{"d_model": 160, "lr_head": 0.0096, "decay_shape": "linear", "final_lr_fraction": 0.1, "seq_len": 1024}
Below are experts of layer 5 (counted from 0) of a mixture-of-experts language model. Rows are named router (the router's row for the expert) and show model dimensions 0-159. Each number is 128 + 24 x the weight over its row's rms, rounded and kept within 0 to 255.
After each expert's rows: a language model's description of what the expert responds to. This comes from a sample of Wikipedia text that the model never trained on.

# expert 33
router [ 95 111 152  95 117 175 103 117 150 109 101 145 148 134  92 109 135 100 141 112 136 104 152  90 110 166 108 135 158 132 134 162 153 132 108 135 153 121 126 168 119 107 161 131 124 111 131 164 144 175 111 104 153 138 124 126 128 148 149 164 159 135 100 173 111 127 115 151 107 124 139  98 155 113 140 141 128 141 163 108 136 132 115 172 141 182 118 153 114 166 103 112  85 108 122 141 115 145 110 134 112 108  90 103 112 139 160 119 136 171 121 122 140 118 137 168 162 144  80 171 117 164  97 158 162  93 135 153 160 135 113  90  91 121 119 154 123  99  86 119 122  87 115 119 137 105  97 134 102 106 142 126  94 109  84 151 181 125 103 124]
Commas in dates, numbers. Commas, mostly after numbers in dates like November 16, 2010, in thousands like 20,000, after place names, and in lists.

# expert 11
router [130 102  82 141 148 136 148 187 169 138 135 113  93 108 141 141 130 120 162 152 111 116 169 126 116 124 165 117 143  92 110  89  92 121 112 130 139 160 138  93 132 156 116 143 140  92 130 138  98  80 159 116 117 126 100 155 141 154 179 123 135 167 144 132 163 111 133 121 148 178 123 144 129  83 129  83 124 145 127 123 153 157 135 102  87  97  96 132 128  96 164 169 102 140 112 104 112 150 119 147 133 164 155 129 162 119 112 123 137  95 128 113 137 135 115 113  86 107  86 135 169 126 156 152 132 125 132  60 138 124 122 163 128 125 107 110 112 132 103 110 130 113 122 127 157 114 158 109 124  92 112 184 114 167 146 125 112 112 167 137]
Mid-word subword pieces. Short mid-word pieces after an opening consonant or syllable, like p-un-ches, p-up-al, tro-op, p-itch, often before -ing or -ed.

# expert 36
router [150 116 143  97 133 127 113 105 120 145 145 122 165 169 137 149 132 101  98 136 134 132 167 113 100 107 102 120 143 105 139 148 138 139 114 152  90 107 160 155 136 134 113 130 124 154  98 129 105 119 123 127 148 144 139 141 154 117 122 145 114 154 125 121  98 128 100 134  77 130 160 155 149  75 117  97 117 125 142 105 156 126 121 148 120 140 164 175 112 167 127 149 121 139 116 117 147 135  76 198 128  82 154 146 135 114 127 159  82 130 140  72  94 118 125 131 169 101 101 163 168 153  62 100  91 167 100 124 120 143 147 153 138 157 111 140 111 142 129 143 156 121 117  84 101 161 139 147 160 127 136 114 136  94 144 134 145 183 136 105]
Year digits. Digits inside years, seasons and decades, especially the last digits of 200x or 18xx before a dash, as in 2004–05.

# expert 8
router [114 146 132 145 120 172  83 151 136 130 113 143 177 109 122 120 152 119 161 151 105 162 164 174  94 153 108 124 154 160 144 103 161  99 100 149 116 149 181 110 138 135 131 136 132 121 117 172 143  91 110 140 139 149 134 145 155  98 117 133 180 127 123 104 101 137 145 110 134  60 106 130  91 128 126 112 117 142 120 138 152 109 100 111 152 148 175 117 139 127 103  97 127 147 154 118 136 125 122 102  95 102  97 109 134 166 150 144 124 156 126 123 147  95 110 111  88  88 103 102 102 106 118 100 108 109 148 119 124 145 106 123 131 162 110  85 102 184  98 160 145 161 131 119 129 124 133 104 145  92 135  86 137 110 108 111 145 164 108 175]
Table column separators. Pipe characters between header cells of wiki tables, especially election results (Candidate | Votes | %) and sports league tables.

# expert 4
router [144  89 134 129  95 119 121 139 122 130 161 136 117  99 189 108 125 104  93 125 159 116 114 133 118 170 130 144 112 118 130 170  89 143 138 123 121 117 115 150 139 124 129  81 110 150  91 126 128 130 161 109 116 163 116 142  98 159 106  92 127 109 155 126 151 126 175  79  98 151 120 109 136 117 153 165 135  99 150 149 144 126 140 108 126 143 158 115  89 106 136 134 143 147 139 146 151 146 143 173 118 104  99 133 154 122 170 163 163 104 144 179  80 134  71 138 125 122 148 158  88 153 140 119 124 114 141 150 101  90 147  58 141 118  94 113 141  99  94 119 151 122 111 133 153 119 144 110 152 103 110 108 102 122  87  98 133 112 147 165]
Capital initial letters. Single capital letters starting a name split into pieces, often in tables and place names, such as V(A), P(ölten), M(inshew).

# expert 47
router [124 141 148 129 111 143 125 161  99 141  97 119 103 122 155 104 113 149 108 135 136 130 105 127 145 138 109 152 135 140  96 189 117 138 122 110 108 155 114 157 143  91 119 103 116 142 114 113 156 180 120  98 108 163 149 126 112 163 103 171 128  78 128 143 179 110 166  84 104 117 124 134 165 123 156 149 136 119 154 158 117 132 161  78 116 147 125 104 130 144 171 162 144 135 139 128 128 122 160 145 151  81 159 150  97 124 129 153 151 140 146 137  99 148 121 106 118  92 141 120 136 111 116 170 112 147 132 141 109  76 173 149 117  82  96 104 151 111 115 116 142 152 100 146  93 160  86  89 109 124 110 134  98 100 115  86 107 120 111 164]
Romance name beginnings. Opening pieces of Spanish, Portuguese and Italian names, like Fern-ando, Seb-astián, Sil-va, Ter-esa, often after de or in sports tables.

# expert 19
router [109 118 160 108 150  86 146 161 136 114 146 116 164 137 107 110  98 145 151 131  80 144 149 120 154 160 108 107 100  99 140 128 118 151 100 139 138 105 130 142 151 130 112 117 135 153 136 116 124 112 125 151 157 164  81 129  94 115 160 155  76 169 114 144 107 143 109 130 127 152 120 119 132 114 124 120 118 132 133 167 152 148  87 130  88 100 164 155  73 106 139 138 111 119 146 114 164 142 138 149 169  91 139 175 137  87 142 113  96 111  79 113 126 126 145 162 177 109 111 137 174 163 162 133  92 131 131 131 121 129 120 128  99 127 130  67  88 112 113  97 137 155 169 116 142 118 104 134 153  94 132 110 159  98 136 156 157 138 143 100]
Ordinals and rankings. Ordinal and ranking words in sports and competition text, such as first, second, final, 98th, fourth title, best, largest.

# expert 9
router [146 168 119 134 121 144 116 164 145 169 159  90 154 169 127 132 121 147 115 128  98 159  88 149 107 137 105 118 149 115  97 129 134 106 153 136 111 120  94 124 115 119 153 151 130  84 109 109  96  81 103 135 112 103 150 116 167 108 152  96 130 144 145  88 118 155 145 138 130 150 169 138 107 154 104 137 114 149  94  96 153  77  92  99 149 114 150 148 134 136 129 108 156 142 122 107  98 133 101 184 107 153 170 106 164 163 131 121 106 125 121 108 116 141 129 136 142 134 111 209 120 110 113  95 121 126  74 147 157  95 161 111 156 117 100 134 112 185 140 145 138 106 117 133 148 156 141 125 108 126 102 104 157 118 121 135 160 139 153 128]
Line-initial structure markers. First token of a new line in infoboxes, tables and lists, mostly hyphen bullets and pipes, as in "- Phylum:", "| Home colours", "- Coordinates".

# expert 63
router [129 150  96 140 133  91 109 167  88 170 138 163 141 146 114 137 139 112 134 122  93 109 122 133 124 154 114 123 116 159 118  66 155 133 144 153 142 119  90 118 182  93 141 125 120 156 129 109 154 108 112  98 123 136 148 141 101 121 138 143 109 157  88 121 103 155  93 107 120 129 137 118 137 123 136 166 106 105  88 163 126  95 109 119 138 141 174 164 133  92 131 152 146 110 145 105 169 118 166 104 161 160 152 163 133  96 145  96 123  94  98 162  83 128 141 139 133 189 114 164 131 158 155 114 135  92 102 108 149 149  95 109 123 129 134 104 105 122 156 120 117 166 150 122 121 154 125  73 126  99 112 101 140 119 132 137 136 161 166 103]
Articles and determiners. Articles a, an, the and determiners like another, several, most, after verbs such as is, was, as, with, e.g. "was a judge", "as a result".

# expert 34
router [109 124 126 138 146 124 138 110 160  97 136  95 116 101 105 160 145 156 145 120 104  98 125  85 154 111 121 120 104 132 154 114 159 118  90  89 123 147  92  60 119 112 144 133 114  86 165 106 126 132 112 148 157 149 131 155 113 175 124 107 125 114 110 129 120 116 102 134 119 148 127 117 170  91 134 108 133 145  94 130 115 163 179 148 159 132 106 107 141 107 132 103 138  98 107 128 140 150  89 157 168  93 152  96 116  81 134  83 161 103 163 147 150 126 143 109 143 133 162  98 147  99 129 183 166  96 128 158 139 102 154 148 127 147 146 128 103 170 150 169 124 105 146 111 157 131 122 116 108 108 130 157 103 146 152 142 138 105 108 169]
Pronunciation and foreign fragments. Pieces inside IPA pronunciations, non-Latin script bytes and odd fragments in brackets, such as /ˈkrɛ(s)ᵻdə/, (s) in Pickup(s), Thai letters.

# expert 56
router [149  85 172 131 139 143 112 135 129 122 142 111 151 119 129 156 134 116 110 102 150 130 136 159  97 143 132 119 112 161 131 142  84 121 131  99  79  95 160  97 139 148 121 134 123 184  88 126  80 111 128 102 122 146 145 136 138 147 144 138 108 147 138 155 144 100 107 115 122 133 129 105 154 102 138 161 109 114 105 110 168  97 131 144 139 100 127  88  96 103 141 156 147 158 178 122 134 137 116 114 143  86 189 146 133  74 150 159 134 114 160 165 150 123 115 126 103 129 140 160 142 101 139 140 126 183  92 144 110 141 128 126 138 109 147 100 129 135 100 150  95 150 151 105 150 147 127 119 181  87 100  73 101 128 125 101  93 121 146 167]
Acronym capital pieces. Capital letters and letter pairs inside acronyms and codes, such as I in NCAA Division I, (IR)A, (ITAR-)TA(SS), CA.

# expert 17
router [102 114 155  95 147 153 113 148 149 140 130 102 149 159 106 152 113 111  83 170 125 132 142 107 150  92  89 115 153 128 134 129 116 151 138 135  75 162 164 135 140 124 103 164 118 106  92 136 109  93 113 158 123  92 154 146 139 115 117 130  82 148 120 157 113 118  91 117 120 161 130 143 119  79 114 119 135 117 168 144 160 132 136 154 134 122 109 114  84 139 155 132 134 135 145 141 113 153  98 161 114 119 126 109 116 106 144 120  81 127 122  93 103 143  93 165 128 108 104 109 148 173  80 155 119 171  95 138 148 137 140 147 124 128  92 120  89 170  97 147 117 167 158 132  75 158 138 149 153 100 154 150 138 128 138 116  90 168 149 103]
Digits in numbers. Later digits inside long numbers in tables, scores, ISBNs, dates and coordinates, such as 141–186, 1989, 978-0-8109.

# expert 29
router [ 96 164 168 122  99 151 141 154 120 106 116  98 129  97 122 152  98 115 117 161 131 105  99 147 133 137 161 127 131 168 107 150 112 145 127 109 157 137 110 137 127 101 118 101 142 145 162 132 150 157 126  96 117 130 167 102 126 173 139 138 100  94 110  95 138  87 162  75 133 158 129 129 176 102 124 129 119 138 146 133 102 157 141  74 124 150 153  75 143 113 141 151 168  91 135 133 141 146 134 178 153 100 125 129  92  93 162 125 157 118 157 109  90 110 122  87 134 105 120 124  84 148 154 171 160 153 134 130  92  98 165 155 137 119 121 161 130 143 123 158 121  99 103 164 136 129 112 113 113 154 103 116  90 119 134 118  97 117 122 157]
Capitals in foreign names. Capital-letter onsets of personal names, especially Chinese, South Asian and Arabic given names after a surname, like Ye Jianying, Abdul Hai.

# expert 1
router [153 111 111 189 168 141 150 105 121 134 102 156 126 150 160 166 152 115 136  99 155 142 103 154 124 155 149 111 129 181 136 136 114 122 141 148  78  79 127 154 112 111 102 153 137 163 103 141 108 143 145 112  95 110 109 114  90 141 129 109 135 157 127 136 137 110 130 123 169 161 111 117 133 149 110 134 122 138 113 126 169 126 157 143 126 107  98  89  63 131 125 105 129 126 136 169 119 139 127 139 160 101 136 173 138  77 125 143 105 175 136 134 114 144 123 131 107 101 164 126  98  96 127 125 141 173 143 130  85 160  97 110 123  96 152 107  99 134  83 152 142 123 105 125 145  81 130 143 158 103 184 112  86 134 132 139  98 116 124 115]
Uppercase abbreviation pieces. Short capital-letter pieces inside acronyms, country codes and gene or protein names, often in tables, e.g. USA, ITA, RORγt, WTA.

# expert 27
router [125 177 147 152 118 163  71 126 130 126 136 127 129  80 134 117 138 166 137 177 137 107 112 161 105 147 110 130 165 154 130 150 127 145 168 173 152 149 157 151  98 150 126 160 115 112 102 105 113  82 101 166 127 110 116 127 136  86 112 121 110 134 143 154 107 153 157  91 153 136 119 113 132 144 137  88 132 155 170 109 140  81 117  73 151 124 134 100 128 116 138  82 129 133 122 149 119  98 112 128 140 119 111 154 119 153 138 142 138 163 117 154 153 104 141 105 101 162  87 114 124 176 133 111  98 104 127 151 154 120  96 161 133 126 127 133  85 119  95 165 114 166 115 141 156 119 107  89 161 105 122 117 158 103 148 132 108 169 135 154]
Table cell-closing pipes. Pipes and semicolons closing table cells or rows, especially after numbers at a row end in climate and statistics tables, plus separator rows like |---|.

# expert 14
router [156 131 123 167 126 116 132 146  97 146 163 100 131 149 141 168 154 150  91 140 138 151  92 142 107 124 131 102 128 116 108 145 118 114  88 108 144 106 131  85 128 125 138 133 110 108 133 103  83 120 133 143 110 118 135 126 175 192  97  94 137 133 160  97 161 121 133 128 154 147 126 108 117 156  84 108 121 134  69 122 130 139 108 109 131 142 137 102 128 150 176 103 156 130 117 118 106 165 131 184 195 117 133 102 184 108 135 141 159 103 142 133 126 131 108  85 142 128 147 149 140  94 132 119  92  89 143 122 156 120 152 106 173  81  91 106 144 111 159 113 138  96 130 120 138 120 158 114 111 136 141 115  96 158  89 118 153 101 151 136]
Line-initial capital pieces. First capital letter or word piece of a line after a break or bullet, as in Ch(loe), M(etarctia), P(iper) in taxon and list entries.

# expert 38
router [ 96 117 116 109 114 152  84 121 132 134 113 148 107 138 111 143 101 145 136 137 109 162  80 142  84 139 115 181 127  93 119 158 127 137 123 147 115 147 181 163 151 119 111  75 120 155 145 175 152 124 122  98 124 137 149 140 131 127 125  72 127 128 142  98 172 112 130 103  91 149 118 100 136 117 112 106 139 157  94 162 143 119 109 123 158 133 164 150 124 145  88 125 158 152 106 106 153 154 117 151 119 137 131 117 132 144 131 120 117  89 146 107  80 129 102 155 146 137 108 109  95 172 156  93 134 109 110 149 101  96  92  90 110 167 142 155 123 181 124 164 124 116 113 134 120 153 119 160 162 110 127 146 161 122 109 143 136 194 137 135]
Spaces before numbers. Bare space tokens before years and digits, as in "in 2010", plus empty table cells and spaces inside LaTeX matrices.

# expert 26
router [106 136 145 101 129 104 103 185  82 152 139 154 146 124  98 113 165  87 138 108  84  92  93 129  93 153  86 137 103 139 139  96 159 142  74 116 152 115 100 164 198  93 152 148 121 131 132 118 154 136 116 119 135 103 171 139 109 132 140 120 134 148 139 144 151 124 100 101 126 132 119 130 137 157 146 140 140 118  91 160  87  93 119 136 133 136 150 158 133 108 113 123 105 124 148 149 147 130 143 115 161 122 155 139 135 148 133 128 116 111  86 116 103 122 111 143 157 157 140 119 191 162 141 110 105  98 107 117 153 127 111  95 112 155 140  97 143 130 141 117 145 162 162 146 101 142 136 137 138 119 111  94 161 109  95 129 156 165 193 147]
Determiners before nouns. The and possessives like his, its, their right after prepositions such as of, in, for, as in "of the Shenzhen Metro".

# expert 52
router [ 88 111  84 162 113 124 160 143 138 122 152  82 127 162 103  88 149  86 147 140 150 125 129  98 102 153 119 120 151 128 104 123 116 105  98 145 143 144 101 111 129 173 145 144 121 119 156 138 106 106 169 109 126 155 166 143 144 133 108 127 119 146 151 118 153 132 144 150  98 148 128 146 124  78  62  90 115  76 121 150 126 161 142 128 170  89 103 120 113 118 159 143 108  88 133 109 150 167 117 166 156 147 140 121 167 106 131 127 139 108 126 111 161 148  87 108 157 135 117 117 180 111 137 135 152 101 135  95 183 128 113 114 163 113 133 127 124  96  92 121 160 107 119 114 121 110 151 144 135 112 157 167 137 131  95 109 140 102 169 125]
Mid-word letter pieces. Short lowercase pieces just after a word's first letter, especially after b or B, such as b(h)p, b(c), Key B(isc)ayne.